Below are experts of layer 2 (counted from 0) of a mixture-of-experts language model. Rows are named down (a neuron's output weights, with its number) and show model dimensions 0-255. Each number is 128 + 32 x the weight over its row's rms, rounded and kept within 0 to 255. Numbers have three digits each.
Before each expert's rows: a language model's description of what the expert responds to. This comes from a sample of Wikipedia text that the model never trained on.

# expert 8
Description: Mid-word pieces after f/v. Word pieces following letters f or v, such as ig in red-figure, ought in fought, ote in vote, plus common words new, made, used.
down0:116174181137145142124149156134115079138159087151124089108131188133125127097127136148133119120157152146116137136153142127177090108144132155128104147105094182139141070156098131154179113122138064145102117134155069200085128128157091129187105138152138084089151144069157172177120167139112090162107128108148145089096157094104119044202141149152125083088087101136113145140184103188124165142153193164104115183077148135130162124116095162157102125123120111109124079144123142176152175110145216105144137125045122134116154142088126172138107166136129173124097094096067204094177141130083127158201158088080133144123084118123135165097056095147107068098105128122151140175151097142134096100124151110089103061072118145112071145115097112179111164183087083098075116104148140094106087094160150
down1:082140136142089144178117120109040107126142160092133120154102076081094164155151145082136187107099156145131131128093151140124109118108126177110126129119095133129175131130113137123149204155073103187104165095135101105124159160106156044116131133110174119160114172119189127086159139083187132137177104056170114104072176149176162074097111091117142108092144161140149146142095218141170104126158156126110093176113143096149119102170101095153102141118151135158143135241135115112075150107097152146097175152111168186135127136079177147149115141169151135143120092110132145073141099114149108065132071148107103130124095136121170151151180117122133153160080064114165139140080123131108152136124146151120101177096108086068072067122135142150085078135135142138048131118187059154162150121137141
down2:098105164134099119099052120112101110130067204035135107200096127140165136194092121149084140139126142168175105135196076113096128104127090153141094125149110160147129139077118132153131096104098122129138145122122094204180127139141127110176125114097220174105117145159117141079126179135075104177144160134128125123140122107111086082096129131175080112107137147098128094174176107142176100140110111157104177140128138085151108101148123045101110097091114174111124101118121136160105123111157173130162123129135141161151112073170098093174133116129082109086100176193173152172183144109133103151120107081162128208097089105079105134088112112186092097102087117096144108127130140162146112083092040100084096197162130135103117132087135090116141121107210132081118114154137156149159161131138135

# expert 18
Description: Determiners and -ing. The definite article and possessives after prepositions or verbs, opening parentheses, and the verb ending -ing, as in defeat-ing.
down1:134172106167162160126064092164053132187152104122143158124147161171094176108106149121122130182127146056121132078131114093124164087151147105173117132145105080146143125134119092101128133121071152102142140130105112137179149163096141125107113140135197153117090118159103113105112133131110130135140115046155081099041136096109133126136103080144052121106117154186151166141115172092102174117188103127121118130103139095224130182108191214174131148094128132127212169135192090095144144118104137150177195111170057155117104117130157127161149141146169076091065073174101146158142160113137092152115160142158095129151117157134176149121164102147092145136147119088146135143157102120180165103167168104083128123134077099120145110150103144137096096123101073115054146131156077117104174144092142
down2:093064173102120118179060078106092118137151106079176139098086127083174170153157096100111138157135129151141147133135151103133079109093122106129087104131123146131235155150151096093077174107123168152156138170118094119128108163123105229129120129153204141136102127140104159094131117155116125144121131204103154185078141112113133140148097183150099160100100094123141117140053153107167166141118018141198128127193131121107127145174154114156095133130125065134160065185107175129140125109111171180126139106112107124145098114122152164131102125124114077156102117117088111094147118121128175145078102123101122147140089085137094165102127137087082081124135141165048152154088209167170127130115141142117101138103132132148079101113162119108110154117145114141149052123121110168146148104164221
down3:118121089141101085110189144153119162109148177100143130132138130200113189137098113116099146164106088170050119136073085146117151117147118148167114117112160171124111183108137181061131152131081178143089119104112107079123140123125127099077115082089133181130098139162076111055132087145175151160133046075171034110047152148158136105133091103078128178138124130097148113071155069093150141154115114099167177080121128116082150135125165160162063138144120108102162131172136068128126098092096126099115111189128121128106121104097125161127053156147146119164134185136161152143133147143123095146060063063156174093096169082159130145170151099170171087090120120112156130098151116107109148119088108158137108132140116155097093106118129118159133094138113165087143154135138085148155163190186130

# expert 20
Description: Letters s, t, i pieces. Short word-piece continuations like at, t, s, i, iv, al inside words and names, e.g. tit-for-tat, Sullivan, Battalion, Unit.
down0:066152161172150146125095175098129083184127098132098110102137148099112128048067148129161162134122087120115111114070094133088137124130125143152125118168138134116155151171176097125094123099096142113092163163160124139098139108184071136129150134106116095100153133143143141112179115089114140129146146101148156164171109151103087190125144129126131080106181085152184133088136151153163154127154167162103062174107065172134128116136093145105131086136081118155113096118100107151130113050107130106192095114119109145109092078086146121108059153133100159122180088030080093139096139151147109122108199084120114118096082095107171176144081165104118118105195159071128071073156164130157115128088125138132163109159144180146090061125124161186119147106128083153180121116060163124044094167111142
down1:148174106124139174132084145140095157098139121108127103080081114112055147119127119062130143061111124206122144089135085121156115112099122169172078122099161178125209118098148068126142155152173115136092210167163140126147155132186143196090123143126172132126135128145159180219138079111163137133123132103190124150116119167118120121095108089144110113093138163164124175095128131132161144144146087120117163156129114106117095121143130118179142115088121122141199053168176093116152157118080153080146143166142134121144085146103161185072138110125124104059156116136107096093145139170066122136226128172136130158093131144175119071146144166134111152148155130176100102143113133116173103168144109124124117176090151169125167119130073106158155074119111073080112151151180073079155143177163085
down2:125097152142132042118125129114132124121102157158122139135186156098139061176166129125158148086060150132116151092136093131178072131049127149136137172117138167122142141082108125139042130160124116157107097105080167149147099125114114100125151120105182129107143100115144155116166121116111116137133032170134157113139096131114142161113091150148174125094129137148128118144093213151166067147130121092138104163108168098157126160143110146074190158097095150093094097096138150130119080120138116177186126151151183078187145074161165132176121125153122108174155068130186109142106115121136202084117165133120135205164100097102132163159188074131087141163095156146069097181089138114158090107121147114122154202154082094131106138156152148082116104078120121132110108167074221164150131156098132

# expert 28
Description: Line breaks and list markers. Newlines, table pipes and hyphen bullets starting list items or rows in infoboxes, credits and tables.
down4:109167123125174056091203165092213148113134088155117150163172092122111101127132157150120151097140137128133151140155137123126145101186097156096145099133100128089106162172141139111144175143076086136185073131080150091128079103084162120158153149096114139116148112058137090152116105128070183149133147118098085110070123111088139165100139130134108105145119140159154131090162111159113200161131157135091108213111152173117154082101095132171172093125143136125154094105131113087132173113146142066157160142100169158094120130084123117129074182043097105120153120130135133142097113130162142117158172062181146128099129109150108127095110174106067138142080150133086177155109122101172176103083160076098165143120108113108102158201099081151112170057141147180084137116120189169099176198129133
down5:138118146130159158126078110088088088160139119142169109158159181138156123186224134156099114121124164104127145162117128126170176138156102062155165154158145125102176123149092058167170109152106120126122081086072108056136147120067130128139168159189195133104182094116157160086073147094145154100136104164128128131106110095125097164125141183159109119106143067119094123154134143183126131176114091106092097113142116058145144150162182148144092054140083033138104098099145129100057158154117087160170139143147073132084112136121106138087108134157159134171195143160058097101127110135164037114122097109154212138096097133129112121179150086162088146144160139136141143106127162116130131128073116110097109147156142112120121125121119126158118092119159104162094116096130100096114120207081155
down6:148141181146224098142154114122170106152130160162127140121110125088170106086158152131113130118143146138138159181184112134113114110053099102123103061109136118100169189109153097165065117199091139082184119131155166138149134127085124127108061105135162150120065111153143179128138120211132154159118213120153158073104091091132085147189112161140100135183123169145162177178078087087111163158166134105183110060134126191126128142136111081125114134120101125201133125107135134155136107175143129099157162163162123162166134207166146128107154149169126162065080152143132069109112099145153191115176104195110164147107099132110135092097140098082079104152146129105163113123148135113071149150128155108117127108101094125105043147120134130152151101095111122096160146150150141143147085173090128

# expert 0
Description: Prepositions and articles. Prepositions and indefinite articles starting a phrase after a verb or participle, such as led by, signed to, from, with, a, an.
down1:125133112130117114116108102156071097161136109085124126119111148135112143117125119112143167137141081127136176061149177143150171095108129170157066126093119132143134183141074158108149123111128168064182084095133112129115177138086092155081091180094059122128120166099102165090164176117133148166101119123093118050105128144088090116095113086157094089143097147139147142138130174164097179139131098126116111163101151068116113135111125087143099093166105084103137102094148146184158179063122184145077160175189161112142071117137150096134104169177184124136182103125109135120110156141128038168152116135147145052079095148095130120188097148171156085137066143144122118068128159146135163165129142114130085120127102128154074122127085112110168102148133134165032112194215104169133167123102144
down2:090099099148126103054057098125126103150162122127158118097120114123138115161162153146106100138084103147121120176120154108090104142139125144136187136106159137216149114110126100112133082134152114164117119063138074112132113129135145117120117038110109150153089195124046138157125103110136168186142144163194109146059128076117160157085156130140139123190133088107141103128152158146134110109132092118180112100153193152099147097142117157120156149097097102095162088133131122163153090103080109171134057092139136138116120103143095142129165153152117088143131146134136109117135097125143168193103109152128096221098141131110111046070100085137146112101086147157144178102092163171209182148092100155103111121051063143109075179069153121122125152075108113159131174112137205159106189148122154
down3:097108114134102093191088144129159133126146120108128099165093125148132148110138119140099088105088136138139076108065148112158118117134092075125150169153079113131144087193140148136139215099093165172072106100105079115111158192146112111135144090160127165101107133128182126117178142176142126052129101075100081059093127147195074075135155129112098142111137104133100140106103107115172071128128133207081115123118073078097095157172121086120123121121153044076127171167199093150096124175121099138080131090118058196131118089077177129119162176135130165181066102173089154117110091153093125146128099079157133132122123181197172129143151155138125161114134110136163121152068100142117161108093127067148131117059172117163105133128122155122133172094124152078137135151145107113141153157116137

# expert 29
Description: Name middle pieces. Inner pieces of proper names after capital starts like G, J, Ch, e.g. ot in Charlotte, is in Davis and Tennis, ah in Sarah.
down4:091161137171142127119171160117126120150124121159112181168100089110139103120156093153139092132106123092142123156138102096099139181093147162113122134181140122108092114108080099219091102111080130180149166140079185127103147145111101108060111135105186159175094158077178147122066115064089162145193158160098127097125122144106138109094105200125091149105164136121182151158151088138084134127129175119071101082107096110132154057097110126083132093130157117153138160156163138075099183116087130116131171156122156182133136056094099125063148172136101104144131089090147169133146160144138076201193180134126134111158123149142133122110089144140141127111156167126137120162086163129152118126119179110130168205086060129177126162096070181053096103094098153105123172182113108148126132113106168
down5:122151103151118070167170165081082087114130139118100156144102171112092145071135106175181109090062129079118111122144101067117160128137100126134125156120153231095102102156141151152111141125117128138165128065119173122130127139102121181133122179087130116046127136119166091118115148147142167064149131116095133101118082163191111158141166142146095110122117112092150139146117113138081158141133143113098136124155088131146061078112105115119124119126140105140191132167081095082094173170135073100174192159143109049064115136084118153104128146118110085087150179065149115115104091067155128148063150172091201120144065155160104180144180098135104181160075185181100161141134116063073160145112168113121152138124134166087157099145140155173110151146167086126118139157113079120124144105155136
down6:089159197085123126077142165098102086142168111137138120164138100079093103147187132113113177088118153154108115159119137113140126169112119126106164166148136065115207173118107103098136109166097072092157117172159130115080160127182179110134101120110181105081067174216159107033122125157126125140158159146194235143125133132159061120130125158103115092125151126142121133152078150092133136161181196089156165120132061143121117083082158119169099141147150138147115144084122095113096138152155130147144134145151134082152109172095157070146168201124149198083109157138140121111144162121161160125104121176071151165110107123135128175124135103125114123154127161114161103092132032093110150156120124136157124099065081114111095149163133133122086103117084118145105099080114176132099122162161166

# expert 4
Description: Capitalized initial fragments. Capital letters or short opening pieces starting names and words, often after a space or table pipe, such as S, B, N, United, San, Mar.
down1:078143116120154103154121157107173148120127145122137141129092122101155134114178119141080223120100179108108102097154098127166112136104146170170147137158130089056157132154128157102175145153166145185078155163128089098129131117142106123106131168084157128103086106139142084158166113104214154125075117109177122163140176136138180152072123090179067092139092100165120155064111134202162136098143131089089135159093150047130170136140153146165136117087115153126123205142132041117131116131082149092119118116159123135115029148071111105147163159172087103118149104119097091124149135096107154087189151163105114106183093112131111112099111127121161094112132191105175149141126082144156118135118130168144167141087127106091162119101145193186074130130051139162071064100120140114115105081130115
down2:069108123160138103127126079106061141141198043081164123181145161120151120160166151106109158126080110099099071113096139115101124108118219112077082138091095131140138162111150134092117083074134163170094076131167105103104109200137091169167116189156134166110104110165145163127108163117093092128086105157170136109091132154102143163081133101145109095144090069133085106119147111146126109088124134116113100124104138134165116127116172126104194144151106108124158107118115093211106050169124138171137117147120175093226150154132113203126104180159188086088138128077125116119106143124152168171120131106107115128203129083104119143117124160190135137144113142142114161142112167180102082143114128138076174152149144132161090159167135140097107135131179078174205107103104098173127136099114156
down3:120148158139161113141125115148140107146171136126153113113148137140135159120142118104144085086148114167074054108124158109167130048145119107109243136085073065177165174145080121119109096113114122082079094179150117082111125116146145124147093129105156133129106096132140170167124063168145171111122129146156124105152121114085108096145161133150153154101163127131138155066141145079091089126119152102122069100126157124079180127121138129106161107127080147160100120072088123153090159117137146100107178142131085166181083091108120122167155116162126134111146116149095122099124127152145122162134178058137137104101136133127133108073123100156120083166151174126128116125176077174143105026123161182106166079154099163014084090094148180103156203107058112142100131179082091089170133109136170

# expert 7
Description: Consonant-led name starts. First pieces of words and surnames beginning with consonants like K, P, F, m, p, plus the following chunk (K-raw-czyk, P-ough-keepsie, H-ard-core).
down1:107183145149091157100128135142140137132155161155117096132101121118154166100174060129075185119142114145121142106188081142176156175165124147136101103119127165156142081141122129182150141120126122033112151149103164107118179169150174141157112139098188187128103213140138125098105112099139068112127137134157096134104219098080127088105131131133093134090126135193138128091114151119187158113104051134144152123170132068067179140106102118103093120176164143187151153105111092142100139091140130118154137175121131099105135203129133111118103156101190105095158112112119148142129114126119148161168110133166178126132159128079153117138148125109171070121114146103213103098030071129194092156076167092152078144164141149114094063125100169073108112111096123121110083096138104141130109098162178
down2:142164101095120155132139069116119111109083171110129065178135139096155116157161135099167152141149132157167087113134068143136136115127091190054098130053144174165143137100111134088135111167176153156109149090139120193126063116198075136139147098159167124119153112138111158122147182116138111185149161199128059120089149142130144069127112137128103150152137147160146106114128184082212114171100142108113145108112169090138121115166127124089131163112073121103137068110151128110133053138104124196131107192162155084145150039131129139136154170145127122174123135079172191162129134154128096121103055140100126173155104085170129112124095071100108067160146186143136143077131168062116043162103157130098160161122108120128104149139142135146065120156123135165161139153129157154138135127081097
down3:146115140102097099133184137094142116169087149117118109084116199165122181138177120112125135115178089175103127139056079072112150075062150096092143069164114094134062114152135116064157102139102117193121112175081084094082136175084147158132143141123113170119128110110109115128163084095158111166103101123112064072123166108150170149121092099134167097109157099119093138124146105130135159148084102180146136142120141173108132102089154212118169135106119084110132121139142130166129067135149150105139121119119106197127134110117103103134084179104108163146146118075073156142108128147149148183178116117135124177123081155075185120088177097123109223189150150158152141121101128157121152087103134112144121121122107119179107091089111204070084144177101100150203117092157151121147058121085118

# expert 21
Description: Word-ending pieces. Final pieces completing common words, like post-er, doub-les, red-es-ignated, discover-er, catastrop-he, often right before punctuation.
down1:134149120121108099120093114116110116071144076113171057129076099141119125061047173167114152114112057158083067153111145150162127163127092110154114116098132108130125121114159179132162097166124173174129098196130133180167160160109152215104100093137143134118120136127173096146115139113107166183137123129130074115128150171145168083161144102115108109130131111153104132165099123114124131177195090136142123149128142105119142170104127101123148059173139101132137162085106164159163178101120111146112158122130101119111074182113109141132130129201180136099156120204079091084108062137115066148157078139204149102118204153103167106172142149140104135107081142117168126127066126085097165174105181128089095164083118085077136125141124135135074144203149100100101137114110075138132104056166120
down2:099132133098105089117140093109146098093113104124099089119096089116158145123161099151109194112139164116096071122075111098107102107190115165115168090083103197198156133116104144099136091101145124186127159080113179186170059127131076154121091120099202093105172114204169117119168096109139093102120141133118088110137187114094167180112099171116111145172107125104138135138108171115220113145119137124121157160130160128116138133161163107093166178138146122108151144131060115158140085135161127194120176149141073165171184144120109101125148215130152156137091199170143145120123140140117151151112110134098086167109163163129144109170112084130108053128160100189141123128100136167092096116103118141135154097089175185190085137106083142088084163138098072117191135173134165158130114116146100
down3:043128183133100071162123118059110131145174131092126135127153171131120097121146175148175112115177127164126112112091151132114102117155156111069150174125060080076091115175143188150158121099082104119140196125110081112150202148135149149129175069130099105171138154140113105119073163134142131139091096113121033064135120104155171110079148094114074136133114127109124148108055131152172104111147131163147148164165105095122179113167100161077099150146125088140097094106099130124132122133092107149106088130165108083107129078066105158146094129130114104106122098111169186186123096129121178095137111148091129080135099149195220157144104122136166088150084114105197107145107124132141173123113126117183156145088159146145142146153108120131052112143095140073120106088169118137174044113116144

# expert 11
Description: Table cell spaces, ow. Space tokens inside numeric table cells between pipes, plus word pieces like ow in slow, blowing, show and est in domestic.
down1:130121188120149099086129117082129108108116077167119108131161090149115117066134143157141147079102187125152165131208226125145159095146118149163127108134104082132148176135099122191151103131156159116154138099099141146082133169125064139121139122150134137128111078124118153187104162157092156124119127112094031117147131111150168076077102068161097118082097102163075129104112190168079109159051163169148150174125131159112109131170137085060130150174147138123148170160118146134147127188141119074124164169127168146131112125136132121065163149159138096114114110110144094131159152126095164117117093138118131119106168175104216149132128149140179150167137122112148129101082061085179171197101147098155174077136083149194104093190132134131114101139088126159110093097177095157145171148086120
down2:099135178108160119104092101165106093159110140119114079159102161140176064145135136082052123114153138121126158094239078102137128116128177167170095122087104194113143153122112120172095071180211202165157119165130133149105073168111154127117108149139155123125116169085139170097185125115091124110107155142180184095108140131135154110110125127124166114112129153140102090102127138099127099141071127095148146033149073091137102114156154167120149084155106119133083155169143134142187101106109091100114115117069151142174167126133143091133128167101140117164159191131134082134108113132177159037073134146065108157137131106093178079117126121144180168135148185130122100152154147195164103076104112150118119140162132159124070069130111124109141100133124094108150141078095112177168162103169156
down3:094066111143146144179118106101135142140131090087104155098110138143115105085186087095110117148134112122136118122120109158137136090201117151104099174120084029074149124099158151036169145145129118129112156160111124190114119140183116091150025083107125136128142104133150132143107159093161156127124086088150113070087136161160142129099128184150168135193137095133149137109136072091163106156084149123163155178130108169158170115130148177150113118155113093110097100127059113159123146152141112114050113167138096111110144072173102190087162165114146124171120130117141138153064169170146145139160127082058121031189124099092166118130158062104146106087170139067147132119068108112122117150130105113140104154076079095114180161119097153119141079092088156134118154134174122146115111148101102

# expert 3
Description: Mid-word suffix pieces. Inner or final pieces of longer words and names, like excl-us-ive, rel-ated, accel-eration, Lis-a, plus quotation marks.
down0:117143205124208091120089113159142085141155159093153109112115121151134160120109163158122131143173135091129168069142142121162085132131094143192108148149149163099158132179112139104091112143136085113146171109143114200186116128117045056107139172134152141167144133145101126157160097140112140098077100108168069036063098214138125153098096076142154122093195183151122108155199133153106098120082171127118100109084122121113168109135152179105135195120110117117154124120132122123108156151152135092127165088130137142175123115099135141146126200158099134105127131127132124108112123194135041151166158110105107090129108085110139161144095113135066094135160159167115142102165159097060156122053148123110138146110093140196084048147162129084135083110156143140161136147195109149108104143139105
down1:138102150116050149067074139125110152194126122147152137176146101153109157093124145193130161147093154140124157114168170143112163174123126127143159136100123106141109110143166090128167170095123136115127041136107103124095177149152125081055095147141101118129127176106155091134155168122089196127115081181136129122168177136200135107178139117094121088140086148143122092117116179182181101119169105080162077120096159116148145094121143131111122143135112129167103129134155163147134162123107129199136186130123126078160120128116114113118114132105108169165142025077103133149126086084162140076114104151135147096136094117159164120199085158142122136129100120062119153075143078126133159156218152151065140108155090180207142079115134066078202159122123142082093091129121130138086156107124086
down2:125169075184227196155164087149170147135116108129090144131110155150176166131159127103159148162109132147191097117152153161157116162115100129151175128089224134141079112105134115146116150151098148163104091141132131143144149089127063156151140103123092106102126123129103170061120125227089065115224130104096139169111126103131146140099133173177087117138087130093075169120185117088144140085167144115059149141119092174151116136111143144126136113082146143119136089056141111090146101178143115158136125119150114100050138169144132096111128183108177122075059167146144150063165205119110133173104090142096127163186126133179115134139194139115065089138104157145128186177144128168135115184120129137102076117103158134138097147146123094102119115126134143149139159103100118128110134140152096

# expert 5
Description: Spaces before numbers. Bare space tokens after colons or pipes in infoboxes, dates and tables before digits, plus word starts like se, fl, sh, co.
down1:145105124156151086080169124153078094225093157131128113160142122102144119107171112102118105140113091183100167043143190116122118070094194080115106131118086119104125127158135117093125107116110149111148165107124131141137113128197072115172158130195117166122163134126126139114142110143158184161123091042032135102097136114136142158108105070158106195147127163165088160141161198139150140071119127149129161121105165089135173096161143156128093128117112124118098133138154055114065149149071149119095163171148142137163090102063130153139139161152078124086165082120097116119149172145155121131102141107091111119169135054106215098168159127139122118184113120118133149135082124111176156085137118114123174142128046153107135107116140087098147140164115142194110110134135092186116122130166195
down2:087155129118222101118113182164103109174131153123149093159079108161110147075159201129113136156098145085194083184116185165110108098114129169122130135050106122110165141115077083182167128136141118151102101136064169138155137110180108143148127122110151120122127106103145126104157101115114155169180091096127150095119152111140090162113113092145135163113117145103143149081087168172136085157185151108114119073131073077100192109173125128178117087112109143133126156080133083167111091158088163131135103215169141142127156124114154106081130137152081078111093176128136118116086079193137151182160147120179103136172092136038109146202120177153104156154156141101181099115172146155174186134078094138151144162084175106083151157164110129155113162151107119126162134121123115186116137115124112
down3:127121152119112117175072121128117181170144127174122159084155144160098178046164093191102188108173107135168112144123190096154112087106150118118114078176164103125109138159146109069130119105103125196156136105163130141085232131129112047149101138187124145099156099144160168074139158187145155117084109124151077126091136140080072099111180136115146128145160089143159119094170057097147131124096133104055157127104109078121117119164115176129117149158110143070158136126172154074099145145120146163094123044223183197135146100100114156131109149129116144148126156141148090124106104145114176168100102085114121056134126157133138122114175120155115156153164151177115159100103142102100099105136122134139137129175094147103135091200101141128123188075095103166146126131136117109150133157109082

# expert 27
Description: Copulas and function words. Copulas, auxiliaries and short function words in running prose, such as was, is, as, for, to, been, has.
down0:124068141128165129122122139074127139084092093136152103120157146101150093134135075176139099202135125125181142138101123132138124094096083143152151174124135113135156149085119131139155088089138068110133063148167138132093158091131092161126144137144127055187144143177132147184125177125123113112142089126126130159097087144078121096109132089165157128120147075127100109134133158168195151098092146136085150171134095117111140108201126047069138072115119132117106061171148207116158130104115148163124067158096170097148133165073091159149101105177111174130131094133043115103122096194137122115113157162136154136131083164101126153149110131056128083139089160172089088147124172130139152065112102211108140105115159130104108145106165190153128138085213124105114099107129127177085086053111098
down1:140155108132124180126160093107160117118079129132148163196129093076097144075142097092155136168167124124161144095157153098128142131114161137137109071153145111185113149099105136086105149154060169067099131153107147069106112148193131104100114123111120137145179176133133168035144101103166114136136120165051090128093119128132164152155095108150098093135104115141154079091131142095135152175126053088074134149133157102074107141142125121119061158168142168122243153140099118092134134111128136166108186162124111164114111193126133128127162091080166134108074082200099118118163127086155099154133138113093143039131140144148140103167058163153168116088161113124184154136125112163139135117131125103128102106085097095139088168126089138114115074115142113095058144108203128188106173104094094
down2:070120142164101134096126107147110135162143114113141094125122200107132131150128148132111114174131091123156091130131122121138123162111063107125057055161128136101175135152186118162136113115107142151120077099146108124106153121166118177169118105122137166122162096082123122060130216160135118140148115153100155122095124134116106111080171109130075106167053082109145173162119147147176152112202106161154166137093086168140091071175159106086138118149132100141160119134154091162152102176181155142151114101163144093136124137138130109113123198114121107094127081063196137110126093143093199112124074199167112212140180083068099113129162144107079143088130138113049137140136148157122128103081098151155125119092090141071091159138127107065137134126184105079142176067159085141180135172176108